Below are experts of layer 6 (counted from 0) of a mixture-of-experts language model. Rows are named router (the router's row for the expert), gate (a neuron's input weights, with its number), up (a neuron's input weights, with its number) and show model dimensions 160-319. Each number is 500 + 40 x the weight over its row's rms, rounded and kept within 0 to 999. Numbers have three digits each.
After each expert's rows: "gets" lists some tokens that make up at least twice as much of what it gets as of all text. This comes from a sample of Wikipedia text that the model never trained on. Tokens count by the router's weight.

# expert 1
router:460520468556431434423435445526470550465547514511511519460527597564509435511570490508565507494401541533409442461506505475505456364543508506459483465565584407518557468462503451572453561533450504449472464477484481502511511585501500456464455509504503489501503468548518516576536505533449540475510453491517531453510503545554481551471524540499540529485524519413544549561535510574461535511522475458548512557439494512544503459500467500499514467547487521490522482477548431453546509548585520
gate0:485529507541521528498451500486515521481502534492471441510528415528554486451471454565515549498523485498519468497476476589368479498505450587463498521483516500527484490538529450458519541519557501477493449472499496497494466554551484503525505494579508571438539479509469558528457549538435561487478411472430501456501487514464493516511518516532419531456423508503450524481519494503533433529530523528418553506527424462545518532427478506476500426517566493496484398558526467519555517475543559
up0:572461538553520544505477433480519472482486523531504538549477468492521532464458516546474531460464514461532474403478489537521490504506555497515509546466544351497503474457450426505545489465431577472479523467522580489510577554512416611537509476496557466496479518495492487521479556407529525492500505479469502590523520487494467493407443509475478526473489555462519481464559514536514497577475453444456492435460510504476439473502513528517474461549538508460513500545436575483468593526487519
gate1:505533483580534574428527482530546549511476458487469530541463512508517508474548507531542569463464487434449446510474568515511456507602492558437473480529541481482491464538532544466489515475516505500489464473514466472520443507542532462457526425518454535505527451540545549572473593504493532612494485505448569468485445447507511480523471433512418516496555504478479444429522550583486512467488485582427468471528530508554481493441477540535490518485509491401526438519558451557550472512496538
up1:449485415468501488545453549510477518566521486443503480507550519525490495476458535397517451522522484450447440498467505510476479525492416483503454471526472492528506498463453469593489502502519534489506505547540483510498483476485402471484444442580407478518476459499457494454497550439566445537398521526381481526521479517492513579513410461496524510516456421445508488534560499500499510533514498507546502529456489491524484473417450546471506518474541522514484563569458437473429509484469574
gate2:525539503559538576451463527570539535474436508506502533551482481605503501491525458488504513505458428534439546567523539472445485455536429547531484545498528444443510573463591565470435517542533467555553490524553450554502467465495562494541415469520499547569528535496510543541529461555435471605563483522476500418477397484466456462535579452541505482512511527503501494471497479449479492470440451510493505506433423592560502565517448502557482537507478501437546448492486572510470497537507505
up2:429490494434510473561536520570582508541503494447538550520503490492546485507546504557513509541548583527516446591478539541477426456547458491472508465459454520514535558482526409455536550480543542460500461455467479499458477529524516534497429480496477515529527456442498507495542484489540547498558427566514556478493524500529529496499543526514504491461470481456513581517497417432467492478469517508470554465461528549477449496454395520471476543534503494530534500488510500475481587494566496
gate3:496566509466544552531505519496549497540463487561524499590483498474526500456493463531553493491480513522571501430476483527511495487572480542489474576484481457502483497466457564575501528487519455478512506464513522533554551514529522541484502518551481566538469590518539544566480545538438522494515451544493554522567458523498473477504490523546496466491497542572486560558551530524509500536497510482479529495528559555493544499566451445414484423565464463433457459618522518493486533447572524
up3:468513461471530538444506483415523440521477507481547480484509490522495515503453499408558529493538491530459623539575486416482506519518512506525511505486526509484519516474512516564474528514451529581470509471545522566534551466553565457499477487520491494475484541495549513590480455556491497544491452511494496488498456515519484450488531472566514397420488410496463547545497501469460474528505454516496501550481458514545416503471536516466528405450555452471476503572479509477504513495430503
gate4:555502383536569517525469457519495538537532481536497488550483479562472493454439416548480509488448435548515513498520505489511464496546533585465482527521526492441541507567541554479449477427568403513489478451521471486510477493502554496498496506476499476604486549446497531542480538533459513530501461508437522422509469504485480544490566512522456497506461542530437493414448520481532456441505477498534577553474526516532462554532468498426431511523499497462554460456522516490529490505547492
up4:443534499491506521526449565489485498482470444534562495467522544540424516499501513460495469453426493501452386487528549527492507539504480519465485494478481503592484557448591540499472514508522500549552553478502531515413488504572523556491530496484579498514529574507513506483493566489519361530498554524552493485451471486460492555507509447533475562447510499524503542535442505462480519497533498479457495476488501489538442457530524459534540456527496537491501473537580528500473544514487509
gate5:508543481501579531528495479532430440565520494524502489520585471514570528493623461569514430469493505491482511574499493526513432554449469538502477615494488499559497523478451488519468571453565481396525565515564539508469511473558530510483474496501496581567503509428509581615429520514505482517510425520482570582556494545436531532531564490536510454466510434526416532514508469519549494453513507558495492478429501489512554509465460494528448514473488481477521463458495472467487504381530509
up5:467478546491494510503513500497499451461519452429487473472504532489560527496420503430554562487621495505500435422505565507385499501528452472499450408516524516505462515509439531451512468500535481528497419559459475509493571560477450499512530492473527441422514510432503485462511537491471601446543502490493533454474514407470503488464476499465478477487436486408481546533526514510470555504468483495502499534636520530464525455519501543475487532482533460505588446582512461515443480591536414
gets: "\n", ".", " a", "-", " (", "e"

# expert 8
router:546484511484484477488500424475551482540433526435529485475509541498520471527462554497612530499592659500462528467575524476460498496473491508568486555483552545470400511523593550622460511529543475467540496552472515472503538468486443501461477501535482451474497505484489503449504496457469469464462494561477506444480559436499510485471534500478519469496475603457489508532561506533458486530481508474492503467502573512427506636486522408473508504524564528515452481506501552556511531506461494
gate0:494505446543492543429500488552518598455435489563477531494550494515546429512512503567494538475459476507529523491491454561418441542495455561475496455472453493487410497495508471461480563493541447535570449454469506419532439468509479431498444481536537595421479516505451552545504507531455551510516453521495461526532510541521527528548520513502451495435433516489452509476532491527551468499522545537504487501505475465506479556498476491480463518562584513439449448457538463514558544529468523
up0:497451497429488522508461458449508411466496549469517517516524534540469483487432508556495525507549446574552510415469504488517489532530516476576463503453533423498584418485471499514511465503431503547524507515445559489483501581542489520526511480485471468481396490513533477503527499523475537495478530539530483523492538491543462501481473483502501443535431547486567472522497539567534479521502472514373560505501592488449454466510507525539528504476504546490529488568520613530444510541532466
gate1:487516513528530512476505462498495546568469491580524442502511502529506468477511466611494532410493490422484510487465472443498466469554510533440520534561470507533519458496561548508471466531479440537491543439559498501501502504487589454504476533485461540504517461495428546548453524515476478540495516576464529412436474454491474555537510505562474472516499467495470470492457537471504498531461451479447437504528502573566478497471464545497497523531543519434499465472506508554519465511471561
up1:556501446504511453532477516474418486569445475487525476503538528541503490444575533425568503512473506509435440508428470530492499489465510500512473503490449492573504460511482460497457536406465501531474452586477507499463543475537478549510495441447502436508498483469537496478484528550459434546455506532431496545459491470453467487460457497495507498455556465577510524524498522495490542510530531464491533538480441523555461432516526476530507567521469542512482539455490478493520603459446524
gate2:568496455526533514447459562494458567510431519572561478533538449541575467481482413581570554500422497525510546556485517447488454519525416559585578554500514516472493495534571532514474509546522485511520473501513529485456511492471511492556467421508478522498505541501501571521468517492493471561506510549468538421484431458471487433534540451540492446566483534557511493487474505493498496476461501536544545541489466554555510474537473505476485491532546475428522488471528534550532522529503515
up2:491507574627474474541545514553564485491569485520525511501523551520526533459520501549503508503540487502428447472491549506456474509473450438422531501480386561514492465542490493481519479495510599485503567475491430509546497499448483454473462527556534459447498578439518516518487466492531527447543466503536504466393542548490542501535477495540434513529495449460508496527488519439495512542524510540505466519513505525508448476516521512461460527532562484549605518431414507507501551461511484
gate3:499505524484562542483418495495447513540500466517480506513480533511507507484374478565458533464545482544598526537518469542456478526535445541581484554468539460475489544494439471518528505503481434514508529469520546532522577507546585565497425475516480580495451418520500567546492514582461467507465487546533569526532454525523497463524484504510501466537518518537464525494478523480593512407462430513544552509501490586503503516505477512454496507462500529437461507590517542518485477480510508
up3:454492476441525527446488426437507442553463548520488528470453534528492512495482486512562540486554513438494514488490533470465467576542463515498472495487499490460539538465503468528485460581435524552453504491530566612574528470582506501508470491519509516501464491543481504531421411559520477589432454519424475501480521491542501493512519515524462450462441429460510450515488503482520503461489492465433483533476512549568547508444515521563521516450514418466480469541525538477557534461496520
gate4:527505460509548477535484508594515537566514472486493544492532484509503527530483452531437526510463471522496483548502509512444483439539535573507453534527509509395497524480523540413428521494508440500476464415486490507574466515538480504497501488490480549565546501506493544533471585544495468506556460537493577524496509515490466508519577565510474509551471569563440497474462515542491513460492489516534542538434479489495393496449364518433485497541461544458533483575485542544479491462583455
up4:508554503510513456516489508583501522529482516519589524535542521489453536439499478488445523514485502435476464413517508530531485538516505539501485558467538541474563477400518513521493448480528512456499498425510554535558427466500516520486535496506568532486517549496551510528467518557590469515582554566544539572503542514488485531513577497541478429493498562521481576520495467458477539532560468543478510464479527499557406449485458465435528481520472602465547433584561537509466507498543499
gate5:558536490583532471501565522523492458570516433503521482551555490431537573494527402550526471451488464461496503577502456475455441434462459559488486537529468566521526456445428492444522555467522478435526480430523482477488520458528507543475444520504511508565489563442505569622405547559558513480465472525484565508491549595467552535520469456519465525445450522483473519492458507566510510513470496539513463451504515482475449545437451504491475495539557498519549475507488476452483470383522479
up5:493491538510482523522540502567517474391484489496508469466490592523555534519490522464474483522533485474522476436478551537515421518546500466459463459485548502473450508495504490462472526505587518556499565571419446514470503562495418456484500482523552464492477474475534499563470486485487565459566476499473500474474533459526449427505560484553532510520472444518499492541522472529525546436514521461542552535600477497511539470448605471573490475521552499540486484545539466468453504520497497
gets: " of", " in", " a", "y", "ly", " he"

# expert 0
router:434524503491500507490535471511511521441471520502489521519503530576498468594562402492478478550521496487465469522441466458519499525493518490419496524528429643502529528497542454496465405531494522544495483505509493527451506505511519523507491460471510478462456536500541486469481475545541473500514491421477464525450591418476480438493512467543503431517510506503457558492540589439429518542489514489496499513480518539560559367551500562553526489503453456507404466505341522492448483485462474
gate0:503530505511479519507529523547508572462448471574518529468511382551532448489505498566510531512436511471478434520509451601414458509462503585462509543482508505455466542487518498501485558509530486573539489481521462514483456526508497531499447555530534582409500473477482549580481575507476571499545432550447474508470481544467525536500492488515390524480493490550467530465496438491601475456512496539499480517538451562530514484559465458483475543572547496489472444591522459503504534499507466
up0:537531516467568520504467436482446420507491469495540573536524542497502490439489519504571518486473477491510487448445446472533481518473572486523476466479509466530586449523522412535533440556441536548488546506506533460520492545599439531499540479524487513501447485506496486476429452447494494494487530461549513532540488474513519511502473497440533431520464464420491479536505505583488538547485526470455469451508467512417458444499460536528519422521435515450466474545544502451475525557458464
gate1:517546472548565523481420476496499492511519481475515508528536465620510456414541472528551551498480441559467517473436520478474439449551505544494480520488608511602450433526609519432401473549501481513497494514490550522543485505573518480459477494501479510482518490493435548514484543533498484588521483520506511500467489419574476460571487467489456471502557545460513487487462490525519489524536464478426487554546520551604458483414464462542483515535430551375499453499465450509548468515562506
up1:526512408466526522490421510526477459485507536473521430488523527584510480513548486456525482532518526541451516569488529535423481482458500479597386461546586504560453451532510429485490562475479476504500532512534510566429511488541501491442471471455448534521473512478498495432528517477544444560463462529461482529473400462516498484440475535521459512472502546461543485464477512511471500506556489489521492594508487521547430474423495537519479513519563494491515521552478397517476526430507531
gate2:459541491524561511490420516457525509545372544568535494558496467471543468439505440546519549494527474519449478554467526488516504472544495556508515506457497487517546481477583573469446516554516479508508520539478522513487466480487560517514442456468444544478482530501510563585437521597440489528528501535488514432543429477528467512559441491531465466521511485517467541450502475487483482477464470462528520510434479555533462496461462494455505495513490534408510477498524569536499455500497527
up2:536527520471477461574488535488552533490577545509477459450620561484600442538566530588569439514528561487435500523504466451432521504530523468436532540484476485537532514495488479530487482494570521510483529478562510508507513561516473493510528480510439477527514536452472507508520481542571528524585439479540505436475530532434534515449495524528464484539504477453574507519459493422519478505492544477564527468490460576544473560508515534429486578482569487518530496479501481510495528489467457
gate3:484568522516584576451501453500500521598432491486563464473475530575527539550443512521555558463491503547557525483522509569509502520458438538518490510441574536508498495478469480529537556516532484494553519530458540546535528456514497485511487489550513606520472555508543549576450573534428528458476484568508518464488436547505522446542502514473507495569513554534499567501527545549479504436484489500525534537518524554570487488471494517520462421531451481452452493538465515481469497433511507
up3:458531471463506484451486490397556471535481536523496522417430504529462525529507560456517567467497512481489549495483544521459523538542389471490505530497479479405576531460505485563481527503459556583546409531554510557572578480548485498490519476545466523489457512465519518524437498578450473528502450497484541532442486517504484557503492511526476472532448461492499532491506506517486411465508515489497499477444457513554506483441533516508567464493465443490508449547513484405525447510459477
gate4:499500469531528531489465477535494506549500455523468514542538477579471542493460440514457525470458463596503522532560456515422464488550454556491459499529557476380535450510524524405404481543507443475534460461511496537548446428546522481570523508462583490552483489507563534538455564555420531504564467525461566441455474500481473454479613507482419496471549571446410526499490467505524522504483549506523482536457463518518484509586466536443494450519455512456525463550503492556509503508526436
up4:508532498504490527556539531541517473485502508522535473553540518501479510565402455534475494516478460512424423468527497547538481517494489485478517479496511534485578493477542548482476470549603423530514519480476434503575417500521494539483584487487584540522566523488546521530504521499522478497539544543565530532508492494472518491515548469500451549540549601440488511525507472461523580513551525468514499505498465520522496448545510411496510501559492518464496442585558492548527466476575493
gate5:500516507518541542490550476501498487555529509515535526483512462552556526494593490534513468459491481458534514511518480549497441449431481532492480585520472544571563509437403498469520562465513469495501461478512539465500551478554470469461400515476485569553484550406494567597415513538490529524498433453501549509472471534500514514432402529517565475538515492482445533510601548482525559530522520524438449505433527469462474480424466475501443521507488499483547478445481481494494437398525518
up5:460462528550527555548479464505547470516509456457501489434421551477566626539489541462540528559519532499489565486506539514457467490508511528485486451456457511488498575548484524531496484548513431384485481513464443519511501487510534518448541489553534426450457460422559483492530464413538553480502459515443501498490540441480493421513538477463523524422475500498441461540417489552516505431480541504565469485574503479532531469534507558477478361477529519504517524505498454505432473618542387
gets: " in", " on", " for", " at", " from", " to"

# expert 11
router:427451525486466468509487444503478492526447522486514631549523463407523442453498536480423557510526505512585453492503512508530474472549515481503529551467490504465494487484517407363585496565452493557478442504521444556443459500534508556538511540507489516498407612472474490472494489494538501487450523517520482483525539467497445436483461533473490476535525537476488539464459459473595523541495511420429486492533529485498517496469511444582504507479477467472428467488518530506522515522590525
gate0:512543521591521501538506511563558576532483547532468541544582429529497508440527471617471553492429460510446513487467445533430450564516504550460471565506428471534471553516501513509501503518542468502489504427521510496549428527467492585537510550500549544494530513480459552541413531509454504562508469473477513546488497511466512511525487496526409502434432515478415502500542437494571473442441523548500491403533460486526513521543463472500504460510496489451512445536502471554484522500550457
up0:480481434480540494530464483509505505480490474519499519492537534443445527495483512499532523546457415454522596481492539537516493552529491523525556547561468483511530445420513458503469497493508511526441506477459539472466480564432486507578542499504480508490442519537573478489448484468484483490433559527528512483457516495437438521487510446438558553410500567500501455496566519485547493491471468395449465452495521475450487439495469419486507428529495578491484493583470496461446576505473473
gate1:525559515582530518505441542490563499506489517554486529561502563574535502445574503555549558505516505454508492501484548492465452453550495497470473552540582472397476463543577500457439520538486487536471497457536547468583468516503555479464513494466518512481528560530498551569483549519489536545547487622518527496406490449569510492539540501501414502517488463532489488427479545522506478490440488510447533538493512550572473548512470517569473533508411525415514483465493497506529434497530548
up1:498466473491433484464425549565449452505482490459508416499548484509502508492413493466444509495490500523469456503524465509470528513480445538489487510612518482575493516470419513542511499484470552551543486544509439498493511471512463546472440487498468444584459469552539464415518494534497468505460482435438497448489439482491459504489508510546518466503550452433494461503509496481530502513516498497605502562505494566546451500480541513471476490510500554567480547461447484453451565489500488
gate2:526555445524507531474435528484515545532431502499517538569474477519481512418497458626514571507426483513407518567448552435522518512537555554522473559472495453484478540523533544521461541486490466524475478464512492504463449445489569516548393475500513491501505545469463571530477531562464446569539526545522547436487361474492507457530579479535505463551488473541464481487470460507503537447414464521514465580495477510557474502451525504515541531480499424426546506519501500478521533500514429
up2:473461513449482469529462509487558532470563479506499494472580506518596459555540541524528484457562488511550435563452515523426476516522459390500527434490358531562532514438457455512564502494527582430520508544486468476461505537486523556527441566564518494527502500473511507449513495510524505520492480465530551443406498529476502513471528524463478481450491476407572513551409526442522491495518493497533479481471539540463421539492448512427461508498559485570507487450492519487524543486512548
gate3:501539515508558528488519459507514523576444457515495469536489569545548501508516537530531563454508498521584577556471492534513488506531519528547494515511605507468520517451467473498515599469450481492471544445479502482576588559456501528469505497516479596513455475459509542592511493553459472502538504573548552526584476528571472489552562466471486464537462548522473539532442523539584555460521439501542532450518540523564429454489500514544500440517558447467458477521508527507458494482526502
up3:452504487473555517437533540423490474543422521445509481481435531564543526521489537470530490485530586462530510490548544502469484525489433533528470512470486429458558536475487539537484529482451429451522459463530465556576502515467522509521521481514450519520500506478472500558508495551502466535464459590493537487494524502538564480481498511434438443498480504527507493502509496501425484498529475481480477495456481442538502453445483536538526457471496461498522454547458524423482534580529518
gate4:528507345574537541513478518567512444505493523469453500473518533516429484541439424519545546535460449560469559498510508529436503491550489505514459479530583462436516536574512545540477510487469464497516441446513500570527441492508538471543487458485470465506513536485487550559488534519472422487492457570416556491500454574472520479513551509518425522544428536520426476443534509520500484448487470530501477534481495517519477483511487533457450500476440518427477477491479539446463487494576433
up4:451506523500479481556441560508558412531501506513605485414491582499455536539448475445435532482475470479494476469527524500497524502568509445520517542476514473468548509488538481455518427554570510486563473530512531452475485523554507536504535569523518566497526482564564506512470531542502466495521530506557533533478541528470539520493554459501456478445517523527499529496478572513567525554553535502463526481459488554532503498573539522453522447524382537464500469489596569567489498487514493
gate5:537505537555530483456510497513527476533570496511505475513540503473555555488578498581557491461446466467531437527525492482482448494408438541492470525479484566514520559479450490424523550472524463425527464498512520490481501545510524538498466471508506534580442501447428567572479509554507468465518481532471539539499509574496475574537489536543481504483416506489499535485501516470517487463470531499456532450476566497468470531455475509472417543505500481497504491518534505487517470411517463
up5:456498477487525534525503476510505432450534460482439462421583523482510547513447473464551504480542513456520426521560525532411439479487492458441550439449493503499491536451525493451475517457522494564538470516526462537503511558460539472481459471506507465460484480454436493522462451522494539471462480506449505467505534434479508381485494426506498589586555491457480512489542500425468450464521504475515578540599484481552474448530548535520456437473526519510534503499537472478471486556492421
gets: ",", " |", "|", ":", " \"", " ("

# expert 5
router:474501535475499556496460523512466497491528599575453461503470490519504563570433512500516519503381457490496495466474569508522490501498531485596503465426473580465512501493423496636500544448479527474522543465543484516603504469529508511525525550487571478438501449507472469501518491467534535502470477533522512529518462510465503580525508476509531493483498432454462513554523461422461521479547498504592455508496523523453541435508498519502523462546435483437450556467542495546480543563500390
gate0:484575524480554575535530520530591547512505467540439472488486422489565500530452520565500572498475457509505505525534473531409441521474494580449496497541481489484486478520471510505484531526540430495511438426513478497493480514516478500487512516515496585450522520491407557515431584523434570486496405523460489555470460553452484544501522502501432495459483472495449463535549505486553493465516436519502522541578514444492514525493510513427472480527528510467503454570445459568521498458523514
up0:509535486482512498503515416476462464486492456510493504545463543500480555446516473521520506467500471448503533452428478556553509518555548497572523490490534445523550421448502439481546515520417521556398529496435567528580516558495439473541515498480495485535497420587486504509542461440504556473429463535467462450490568499538518493478495494565552543550426517509546549537522545550523472511521448401458483491468475481477480518504498569475500484475478544461458498574556587456468524491456475
gate1:474501492533544496457500446518502569577453510526492506537525491491497454421494512611525542467557447466500502479467544447449439535647494520522509498504522457486471470494536585548488489532484474543494538446502488460567499523528447464493545468451474511515533494535493540491498512540503555599475532558479530458491466470538488511495516557521418515506529507474491527477522558562593506483466455510467477489532474563581460459498461499512497530543495521397536458564564525481540345502493462
up1:492513424576492484501438537490475472516532444404448464532508481498489502560524425454468510527500491507501478461552538519478513561482473484514467454527481502473438478538415441494476484493465522476507507614533518573479529503586523499518449507460516512538493562420514476416523509518517467521471470498432492459512458446546538482544466458488533504475497503507492438450535544482366478498516526482484583535491450567495464465403501509515464500423461518512556542490510488428485604466494508
gate2:568497463488517551415431605452504536523399573535519512536523424550503471465540445601526573457455492555449534530496538476461469497532506548525491541491499519481489511431542513524467545550479515521522551489438503509533484500472488523578479498490485498511548515510524558479499522570465506527531503565484551396524423464477494501519547485520462479564513486568505480438497497518507451500427425561476571537493476556539477568494482532514471502502498510461548510448456578546469487535518512
up2:469520506527495481569496475550600471495540438454449498412540537478566516473476528531471489511531515486523530586403538503464486522518383456490527501460462470467517559551456547519556526536539573488548483515451453530436487505527449440459443533498499457511514519414507509469472548541495451457518475511496531490435513530517494552517548562544423579532470524448538496498413524458502534460538557491528470503497526564490344449452513541518502560530509515531492480495480479494488523480513487
gate3:543549536488538521447463464521541562542425521552486427500525522536574529437461474581547525471496525553556564501483517539488473505548445507494509451484448443498532525521462480544469549514469513462436579452441539510572525540536555597517474560564485542502434522532560543542522529515424475534503476486536554566543479575523508438520505475491497448516490542576497558555445523513524515450479465505517532505506507580489452447562484510458467460510478458420463467538539514551511499455496494
up3:485480486498479556471508499421484523482440495414464524490487465535449516510439519403581527454604520493480444575528507451483477517460447502468488444492483441432531548506542530495463500531489529514528507531557493498522489473524470530494487488488441492510513469460510502556490403582558518513432446507517508446538511523533481543488519472500530397447523471545528486534467513501493472427517439488459445516407566512534478453471512529534537502482479463497491441486470545445525464485451539
gate4:470503426548498532536504538544525533502496451483469490538504507519447553479443455564525521474450427560484507473509465545437445540529439506499487523552607477427486461539500513454433540476534416566510445421462497577536462474457524493481484563484530494504480507436516554587462534519454493530571487511488509460529485504536482457548557479540416489536491518478435490453520494486530547450476469512477523555522442492581472537447483508415466503498478484454540417507520507470507531515560407
up4:436549514500487538492459518496540483508497440529553487471470528457496501505459527474429479517462489455535451434481510551584525514576478534474506530448492508516523486423459532502520419496571496525481471478518492484503485500430465587479555515461482564552521555496583504548509523517545494481530539528597495523487536482495557576533522457480474460448468526510440591511476491528524539556524453449445488490476492566522469471457501511454548454522513504461537460551591524570504513459512506
gate5:511503562540540503537499486544501461521504504548536485533475487482531534545556522541525448411476493399495482487408518539504414489477487533477472550464511495503504483497428491530504560469537477420550535497539556491477564458478487525416491459436505526550451532447521552588411537477502490504509445493500533522507532491420555554536481513479465489488527480495470502474527535457547529460560552552475421466420466525475471471486459514446447522502530474509538454476439426402441490395470464
up5:439485515519433566606550493487511524477481460471510475479544512519551526453450530472528511491558511493509428481493570526507470515598490559520489457545498556520405484510493518540529492531533490519496491519529466479503515491556459470458529521499512433440487477483491479488489508531511467410549423499506495476436515482570496457534527470446502482563510489490511441462494512526435487537482554473526527499591563542497490492539565483496438440369499532493516513516557457480465463567520500
gets: "=", ".", "  ", " =", " to", "\""

# expert 10
router:480418520528495515569507496484481477499520435564497462501447452495485427478487516474481487521557536534608564529465510488492533486425472521532504465488418539509433489547463489465381503541486456514486513451425483524495545440435499471496505532518458478549507501461525523506526443531497505538523505516514494533458468437505497470478477500518498575550476548483523509484553549544473458514486490489462501532490500537517506510456541524523480528536550449539468519476547394446544488521543429
gate0:472536504465519493522466555543475566464444447556504493453542414525505503536526441575444578482481480484497501447434443493485475477500498606485514508501543494502443543489493499427507533457543465508525507512516451527583484514562535551513499540449547579467597552525449544517438528568471537473494464468493483475451503552500485473534547491570441406444445420509470527501485497526605422415474446531466461465482438503513504532496466514459492455578523484498484468551564488518470426494551519
up0:479497480489488465504505444458500484477443491503538530546516521508512551508501566530525466502493448501548564477434486525525476518514523509532524499471512440529597400462526464493512479586438500502513508540462521492531544515502400485543490486460514510517460394516518471488532500465490550539482535523505468556574528482544492527408506469495574476505465549533565504458453539532542519525448507431469434480441572565441443420494587517547519488485462504470543491498502531521529530573440456
gate1:525553519588535501490542483486491476472529463518506547485542526512480505448516476522514533466459450397517504470505585449514430455506524552583475519486550504522489456524525528482445512503466467538533519452525473500561468547553534487450516507428536488582498467493485547495491567506523491541475460530520554524513514448556524464517547537564433521430489484559461536528468530576581440486498480533401493569468503495549504547500505504546456543499506521387476457544518466514547428488586561
up1:544494436412449465478466544524501518481520445412473517584493511475473517548518523471521546489535516533458474454498459523461511557503424488498494498600529504514494465496475473516477514517458483558504456599571483494459541429434473524508467438514469482501477537453498464445484487463516484537479492478445504450495498464505505494505469535502491528564495529474543478497582518458474578469549575497551513544479464516494418480502450466442514482469529487536535491531482479391456565442437501
gate2:566532446507499506481434609480534603482424509561552505617476459573512475432456472539480504485470520542494544564489523521496456475476546533521569539520470482455554499444500543543371487507518514520486502472515517486430496487479586512513457470463533565528524551531499543514475552578489490515531498558469507469468405472493463479504543397576496523520548510562485452480482418473543510465426478514557489501443451484585515535485392522481507524593503502476487488518512545535476500504545455
up2:450544452563471498492499535550544485455601494503549534484542510492574549463519497526541503474567551520489511551392495509430524496532517439501546477490422479463484597508509480496490561550496534513494531492486513549484446507507479517504376556537521538481531528480468521485479444526504467480556451519489511462494547537442498517512556501469447501493497498378520574493442475473458539504538494530468482477470525520447409517509486507417465535526600528543463485479524478491500558479521483
gate3:526569516379539549527535497478510529556466467543463434465458574502514503501477494555460501482458538506587525496496545539486483534551460508523511524515459454475472539450473478567468588543476489485520602402481523517576521459482473586543494506545524569540504473471541560575501495518466496465521490492493556501557465512494457499551561541498514464493485550535495507522487538514544518418495450453473520531531493515544465494566501513496470506541493467437415476556524547534423535435523482
up3:470459478453529507424493470497523516512427535437436495512474546481524426493443592460538514489519512524561556526535528487518480524511499498485439500454444477475590487532504553548465472514464453516509486462497533511526486478478543499490458521553483512489504527508473512595485415499509445497487474544493515518537474565567527563503510547454556426524474439515483469484517513521439510508553527478471443534417464482524493516494511440470536484472464506493553465505489483493551440497519563
gate4:531495422550588517516488496514472469493548482514477547543540512543465526455469452518471496496475404538482505498498490536446493504542506524424454540473493483449499509552565600497434549429520469548530419430458499519550443509471500432578488557472494532515493502496492548544495541473453503464527468565463523477473502503550503509471559530523450515508529495591431565500514566537512482446448444539514498552434483532536451511476490523453457462540493519413478499454430488574560519447572467
up4:534531397514538499525529543481502485521542522545548478503467563519481510531480508502488539526523490478508460483536503566511504515528471500491447530437559452503537607499570512444488469545546490476506478464449510511523484457528439521482480467506498564490476566541552515562446591522558372534527532537532492482482520577447514495494577454518483533541540501478473536490458498463482540519545481564438476486457461521577449482524502484485525469515481448433502430522619509546460508525558579
gate5:525533512490497493545557503568489435527498414594520467487567479446531500497546505552528493460478461432508496536541518531415442569469461540530500571475487521476523543496480451520507571434480497476519482438522499441504489530483518534499484536562502542553493566491535560573464517531539487431530443547447505545546458579427531531515505472510469438487513559461428532489475516537467473515568480564487538493469550503479485488436508480509447525497566507473547489468446442473396477394455492
up5:499486536524477561502551458514567478379527503454521523415478570528573547516455480483521507523496509470556497554520516518465452513485509495446408453445431502493414548500464497510547463452538473456522466530459502556511547506493443485498548538501510433453501548461560497493551420469556522479484444452441490485543445522503513492496471494502503498559541454489441509504533507454514510551464503478543567511617547593436540440496520469488458468478527432470514531488499487554412482527506528
gets: "s", " that", " he", " it", " which", " its"